config.toml
experts_per_token = 4
activation = "geglu"
router_noise = 0.05
lr_router = 0.00142
train_tokens = 268600000
steps = 7378
dataset = "wikipedia_en"
Below are experts of layer 2 (counted from 0) of a mixture-of-experts language model. Rows are named router (the router's row for the expert) and show model dimensions 0-95. Each number is 128 + 32 x the weight over its row's rms, rounded and kept within 0 to 255.
After each expert's rows: "gets" lists some tokens that make up at least twice as much of what it gets as of all text; "comes after" lists some tokens at least twice as common just before its tokens as in all text. This comes from a sample of Wikipedia text that the model never trained on. Tokens count by the router's weight.

# expert 13
router [ 78 106 106 125 118 101  70 114  92  85 112 142 125 119 166 111 162 154 122 169 145  90 173 162  39 104 149  89  94 164 136 127 123 130  94 161 102 127 162 164  91 151 173 137 115 177 138 114  49  99 106 105 134  61 142 156 116 156 100 169 170  89  96 151 106 150 121 155 170 117  28 115 139 183 174 127 151 160 106 133 152 154 104 111 126 134 103 127 129  73 109 132 127 113 111  87]
gets: "00", "20", "15", "19", "11", "12"
comes after: "20", "19", " ", "18", "–", "."

# expert 31
router [ 97 135 149  56 175  92 134 107 135 122 106 181  91  82 151 163 134 167 124 162  88 172 199 154 127  98 131  91 131 143  73 127  93 149 121 140 193 149 167 113  78 133  66  82 155  69 188 112 133  77 149 108 114 147 123 156 124 166 149 157 169 138 150 112 176 136 163 106  98 111 114 152 112 106 128 145 128 136 126 137 149 156 128 169 101 162 162 102 124 127 160 147  63 145 199  84]
gets: "%", " km", " area", " population", " city", " number"
comes after: " the", " a", "0", " The", "5", "6"

# expert 24
router [128 137 153 173 104 141 159 116 140 118 142 100 108 129 183 162 163 159  78 107 135  93 127  91 201 123 158 126 120 140 132 144 188 161 150 164 123 123 166 102  86 128  92 155 115 102 103 179  96 165 140 121  71 153 189 134 151 183 173 125 167 137 108 124 194 100 185 170 157  99 127 119 129 107 138  94 115 134 122 133 159  64 159 122 159 115 159 160  64 103 101 104 108 151 115 222]
gets: " |\n", " at", "\n", " under", ")\n", ".\n"
comes after: " ", "%", "0", " JPL", ")", "1"

# expert 4
router [175 129 112 151  90  93 134 110 163 143 128 134  90  98 109 135  85 122 126 183 138 100 101  92 127 124 112 131 102 168 120  79 148  99 108 131 166  89 144 114 160 160 134  88  95 131 200 140 139 134 147 163 133 175 172 130 190 155 102 156 144 172  68 110  95 146  82  47 156 142 151 111  87 120 178  78 128  94  75 144 112 114 145 171 103 108 166 134 116  82 180  92 141  59 181 111]
gets: " m", " St", " p", " r", " Ch", " st"
comes after: " the", " a", " and", " of", ":", " The"

# expert 9
router [156 166 111 153 150 169 162 180 153 124 106  82 100 162 196  96 136 135 111 111 184 181 170  85 161 159 107 116 129 142 146  85 114 133 159 140 118  95  88  56 172 167 102 135 104 187 125 132 107 115  94 172 164 166  94 134 118 145 138 164 157 118 101  83 111 166 140 127 163  73 142 139 139 107 118 176  72 126  90 130 162 109 138  84 104  88 176 142 126  81 105 160  94 110  63  98]
gets: " |", ";", " —;", " –;"
comes after: "0", ")", "1", "%", "2", "3"

# expert 11
router [116 165 141  94 117 143 103 127  86  92 194 142 157 147  93 145 100 137 123 133  90 174  97 120 173 115 126 179 122 117 144  70  95  77 121 188  88 194 130  88  58 141 136 126 174  76 120 117 151 165  77 130 148 103 186 130 142 131  96 131  53  75 140 171 188 192 125 139  85 130 131 136 174  87 105  93 113 138 136 160 129  97 120  83 142 129 121 150 136 129 129 105 150 129 115  76]
gets: " and", " which", " or", " but", " that", " who"
comes after: ",", "),", "\",", ")", " more", " such"

# expert 35
router [ 79 129 146 121 131 121 158 100 101 143 128 100 106 117 159 133 151  79  85 104 113 111 112 154 158 124 159 187 108 126 154 104  91  89 145 158 143 210  96 121 107 128 108  95 132 172  90 183 121 121 154 150 112  84 108  70 146 112 170 160 145 178 137  77 177 154 142  88 165  95  56 148 175  90 142 170 190 141 149 113 102 116 106 138 130 172 118  84  80 143 155  73  67 138 130  86]
gets: "|", "=", " hold", " Turnout", "|---|---|---|---|---|\n", "==="
comes after: " |\n", "\n", " |\n\n", "|---|---|---|\n", "===\n\n", "|---|---|---|---|---|---|\n"

# expert 12
router [177 101 109 111 133  84 147  93 160 157  74  87 106 173  93 122 141 116 180  80 176  82  91 147 193 177  94 156 124 169 141 132 104 149 129 141 124 131 165  68 178 115  80 126 165 106 141  81 184 129 117  89 158 172 103  76 197 147 145 129 143 133  78 162 131 109 169 131 121 138 146 138 136 187 162 100 122 109 119 174 158  62 140 127 109 119 119 122 121  96 111  91 129  94 176 134]
gets: " B", " S", " H", " N", " M", " C"
comes after: " |", ":", "-", ";", ".", "|"

# expert 36
router [171  72 151 106 120 109 154 116 148 165 143 114 179 112  95 130  62 163 106 189 169  89 118 109 211 157  82 160  94 162 135 139 113 110 103 128  77  80  95 101 171 155 103 111 102 138 155  94 119 194 119 126  91 110 105 109 124 187 102 143  91 170 115 133 107  49 111  83 113 150 160 148 146  72  97  95 127 117 105 198 126 126 111 100 121 108  78 107 135 159 101 118 145 136 140 129]
gets: " de", " d", " f", " al", " Le", " l"
comes after: " the", " and", " of", " a", " de", ":"

# expert 74
router [183  99 149 109 105 119 147 159 147 102 156 163 121 132 118 140 180  74 126 118  89  91 130  71 179 171 144 108 137  56 112 117 116 180 130 165 136 158 124 115 170 111  52 131 117 168  88 114  84 150 116  58 152 102 153 104  90 147 176 118 148 103 124 121 107 123 140 131  90  97 158 180 148  78 127 155 139 154 168 174 175 143 123  97 163 107  87  93 137 165 141 173  88 152 200 123]
gets: " $", " +", " −", "(", "$", " ("
comes after: " |", " |\n", "}", ")", ";", " +"

# expert 34
router [129 123 172 113 177 129 184 215 166 120 132 148 128 113 119 145 139 155 185 112  77 120 170 137 154  58 106 130 186 127 153  65 130 121 136 176 160 179 137  83  73 165 133 114 135 125 114 111  66 107  99 147 178 102 110 160 123 158  99 120 118  85 144 144 194 106  99 128 150 111 141 111 138  82 133 112 110 139  88 138 176 139 147 177 184 168  95 164 116  91 103  97  83 160 144 131]
gets: " with", " had", " have", " also", " has", " including"
comes after: ",", " was", " and", " is", " which", " it"

# expert 64
router [128 118  47 108 113 156 123 128  50 113  88 110 127  98 116 158  59 116 116 103 143 114 147 106 162 156 123  89 124 149 138 129 133 194 190 175 109 154  64 131 139 156 152 100 138 107  95 169 129  95  98  76 152 155 184 120 126 138  90 188 154  81 105 155 102 178 124 138 155  63 123  85 165 158 170 150  95 116 143  99 141  73 136  96 113 128 140 138  69 173 101 121 146 107 144 113]
gets: "–", ")", ";", " |", ");", "),"
comes after: "1", "0", "2", "6", "3", "4"

# expert 10
router [162 112 128  41 115  66 109 100 100 105 129 173 107  86 109 152 181 147 132 106 153 107 159  86 159 121  93  95 151  71 153 168 162 155 156  85 173 147  71  92 105 168 119 124 177 125 122 115 150 101 128 141 155 162 108 164 159  93  51 113 119 143 123 120  76 101  66 157 119 179 134 145 123  97 136  95 144 137 110 154 150 105  90 138  92 153 107  85 106  98  55 118 123  99  86 136]
gets: " a", " an", " the", " new", " one", " American"
comes after: " the", " a", " of", " as", " is", " in"

# expert 72
router [122 104 135 153 191 114  99  99 155 137 113 180  98 155 110 133 147 142 113 129 135 184 132 194 126 171 174 142  99 164 111 129 116 143 153  83 145 196  92 149  85 165 189 129 144 167 156 171 139 121 110 194  87 133  91  90 153  73 132 159 140 143 145 142  75 107 222  76 154 170 134 119 177 117 159 166 137 138 186 109  69 131  94 144 111 152 133 144 136 125 137 138 117  92 126 100]
gets: ":", " Born", " •", "″N", " Country", " information"
comes after: "-", "|", "\n\n", " •", "==", "Personal"

# expert 32
router [137  98  72 146  69 184 127 191 173 193 155 158 114 154  88 103 129  92 112 152 175 115 106 120 100 170 107 175 111 148 101 121 132 122 101 141 109 120 116 169 125 144 161 102 186 160 113  93 120  68 168 163 100 150 129 118 165 106 133  76 122 131 101  95 164  86  98 167  90  72 137 140 151 159 177 152 162 133 109 173 118 159 113 130 130 104 206 114  60 135  93  86 100 117 112 128]
gets: "S", "T", "B", "==", "M", "D"
comes after: ".\n\n", " (", " \"", "\n\n", "==\n", "=="

# expert 69
router [145 148  97 114 204  84  96  93  75 121  69 154 143 152 192 147  92 162 119 108 125 170  92 154  88 158 138 146  82  99 140  98  63 151 176  95 143 140 150 138 172  76 165 154 151 112 110 157 154 117 169 110  80 178 109 132 102 145 117 116  88 130 142  98 107 152  60 158 151 166  88 141 139 169 154 179 131 144 122 143 101 107  67 101 169 131  81 132 103 105  99 116 136 115 184 129]
gets: " October", " September", " January", " June", " November", " March"
comes after: " on", " the", " in", " (", ":", "In"

# expert 5
router [113 188  77 166 132 110 135 199 137 129 138 158 133  69  99  72 170 125  78 151 203  85 116 158 130 120  99 108 146 128 143 136 118 132  95 165  78  99 141 124  87 133 178 131 103 155 123 125 110 153 129 189  63  88 102 138 113 144 146 110 141 151 136 180 102 149 154 144 113 156 158 146 159  99 123 165 145 123 103  74 113 174 174  70 186  91 107 174 132 142  90 186 129 105 167 112]
gets: "20", "19", "18", "17", "16", "15"
comes after: " ", " (", "–", "°", " $", "′"

# expert 56
router [149 114  98 126  81 127  65 159 161 115  92 179  92 119 170 139 137 128 149  96 141 153 126 186 178 161 123 107 138  71 125 172  82 181 111 118 208  82 140 139  99 151  88  90 107 119 149  85  75  91 178 106 172 186 112 154 157 146 122 156 171 131 160 162 112 138 160 160 129 118 147 102 139 180 166 141 147 138 141 149  96 129 174 165 183 105  82 152 118 110  87 153 109  86 103 139]
gets: "0", "1", "2", "3", "4", "5"
comes after: " ", "–", ".", "00", "10", " ("

# expert 7
router [162 200 130 137 139 223  99 128 147 118 154 112 127 148 127 106  88 171 154 128 123 102 111  72 112 172  49 156 177 132 130  84 106 124  82 123 102 165 114 123 101 111 153 109 176 117  97 107  76  96  59 102 118  83 147 133  72 188 146 103 132 163  89 122 115 157  60 110 111 146 149 125  81 115 135 122 136 108 163 120 167 117 150 101 113  97 174 161  98 151 116 161 132 160 179 145]
gets: ".\n\n", ".", " In", "In", "\"", ")."
comes after: ".", ".\n\n", "\".", "==\n", "s", ")."

# expert 59
router [113  94 100 135 111 107  76 133  95  83 109 103 127 133 131  95 128 128 175 119 172  93  77  79 182  68  61 160  88 146 169 155 126 123 110 103 124  99 143 152 139 118 166 154  87 193 133 133 103 138 183 159 107  88 158 157  86 157 131 134 121 182 154  91 171  88 109  67 111  96 151 131  85 143 103 147 102 124 130 137  79  85 158 162  96  81 121 142 107 123 165  54 129 118 185 124]
gets: "op", "ro", "ag", "c", "l", "ic"
comes after: " (", " \"", " un", " non", " s", " Al"

# expert 19
router [122 142  57  94 126 126 159 129 168 104 143 107 134 124 105   4 140 140 140 150 111  99 168 150 141 107 126 170 133 137 110 101 107 110 128  68 107 113 113 137 125 130 135 165 126 109 113 183 130  90 123 191 180  93 102 149  82 130 140 157 165 124 129  98 138 168 112 145 142 124 143 149 164 121 136  65 161 113  69 189 171 135 164 109  75 170 101 117  70 146  81  88 177 169 140 100]
gets: " was", " is", " he", " were", " He", " it"
comes after: ".", ",", " he", " He", " it", " It"

# expert 67
router [101 131  83 166 100 105 155 173 150 127 147 116 105 116 209 123 161 108 119  94 121 160 131 108 181 116  93 108  89  75 155 133 102 167 116  70 118 142 175 131 137 152 138 112  95 113 159  86 175 101 185 114 175 171 107 156 126 127  85 159 126 135 111 167 102 166 182 132 159 192 119  81 102 123 164 131 146 149  73 173  92 124 118  81 182  96 128 142  76 148 102 138  84 157 186 116]
gets: "6", "3", "4", "5", "7", "2"
comes after: " ", " (", ".", "–", " −", " +"

# expert 52
router [165 186 156 148 113  76 118 153 161  83  80 154 104 103 133 122 139 106 145  94  81 188 109 125 131  89 101 113  85 115 130  61  98 155  76 172 109 160 140 150  94  74 116 129  85 170 111 155 158 117  80 180 154 116  79 150 161 136 151 112 142 108  88  91  90 121 170 139 118  37  91 104  87 159 135 174 165 107 104  93 104 152  77 132  85 113 133 144 114 147 127 158 133  93 155 145]
gets: "50", "30", "80", "28", "40", "25"
comes after: " ", "19", "18", ".", "–", "20"

# expert 8
router [ 84 103  97 138 140 130 192  97 130 141 107 152 132 160 130 143 145 124 127 124 114 154 119 149 142 179 159 122 119 120 138 111 119 129 208 125 161 142  74  91 158  57  56 165 151 143 122 154 178  95 133 108 209 127 129 145 176 126 133 139 128 141 109 157 219 171 148 140 154 102  41 109  77 104 124 130 153 146 151 143 102 150 130 108  88  90  69 117  92 112 129 105  81  81 153 125]
gets: " —", " Total", "%", " Team", " —;", " ."
comes after: " |", "|", ";", " —;", ":", " MPC"

# expert 63
router [116 122 106 150 148 125  62 128  68  77 115 160 109 219 134  74 117  82 139 136 159 134  80 101 143 185 144 148 125 121 129  85  66 120 128 105 123 113 210 149  68 152  56 132 129 132  83  80 132 123 103 150  82 125 166 139 131 161 130 116 117  86 110 134  96  88  84 149 122 162 165  99 115 104 183 109 102 121 173 153 117 107 139 130  94  85  90 159 125 100 120 160 146 156 170 103]
gets: " –", "\"", " -", " The", "/", "."
comes after: ".", ")", "   ", "1", "3", "2"

# expert 77
router [135 162  72 142 145  76 148 118 174  99 122 124 209  61 119 145 156 142 141 131 161 129 163 153 102 160 162 143  93  89 101 125 105 123 151 216 162 157 109  50 115 120 169 185 201  95 204 169 112  87 133 127 132 139 159 155  99 168 133 132 125 153 142 146 174 175 129 141 151 130  88 148  90 114 161 135 166 136 109  90 143 115 158 133  89 152 110 167 109 126 138  88 124 149 114 112]
gets: " season", " years", " year", " time", " first", " team"
comes after: " the", " a", " first", " his", " same", " two"

# expert 68
router [ 72  92 112  81 108  88 107 100 141 195 144 109 152  37 101 181 123 135 113  72 104  92 134  93  97 100 160 161 114 171 155  93 157 127 133 118 143 163 126  80  80 131 112 209  99 116  91 128  92  90 133 172 159 135 122 130 197 115 189  87 149 117 151 174 162 119 106 181 130 178 141 154 151  92  95 122 162 127  95 144 146 100 114 123 135 106 114 126 109 111 122  95 181 115 125 147]
gets: " the", " his", " that", " her", " a", " their"
comes after: " of", " in", " for", " to", " with", " and"

# expert 3
router [128 130 100 114 153 173 130 103 156 104 165 118 108 161 104 126 126 113 197 146 109  76  71  87 156 147 113 114 126 151 147 103  92 113 145 151 187 157  76 140 123 139 166 123 187 184  75 108 157  86 109 208 156 127 101 139 126 158 131  46 126 170 139 136 145 154 113 133  81 179 152 156 103  87 142  84 153 133  95 116 177 141  90  96 178  75 166 144 137 163 148 155 118 151  90 157]
gets: " The", "The", " In", " New", " No", " It"
comes after: ".", ".\n\n", "-", " \"", "==\n", "\n\n"

# expert 38
router [ 95 160 119  18 111 125 177 156 137 155 134 184 186 175  92 176  87 119 152  82 121 108 191  98 132 106 112 162 162 172 139  99 150  99  93 142  88 164 130 143 110 124 135 102 125 130  88 176 131 115 114 130 101  78  82 140 138 112 110  88 158 129 173 170 169 151 133 130 149 199 120 120  96 122  54  99 127 118  77  99 136 145  75  88 129 142 123 144 125 127 139 134 119 175 165 144]
gets: " not", " also", " it", " most", " well", " known"
comes after: " is", " was", " are", " and", " were", " a"

# expert 0
router [190 143 162 131 107 169 116 101 173 108  88 207  90 123 107 117 101 105 144 126 119 177 146 164 196 138 150  69 145 161  42 113  91 154 118 169 147 110 111 144 103 113 119  83 108 153  97 138 132 107 131 140 130 102 168 138 133 152 125 111 164 114  50 107 101 174 135 151 163 122  98 121 152 189 140 154 153 150 121 170 191 142  93 155 105 206 140 102 150 136 144 161 138  90 165 111]
gets: "}", "^{", "%", "°", "_{", " km"
comes after: "19", "18", ".", "20", "–", "17"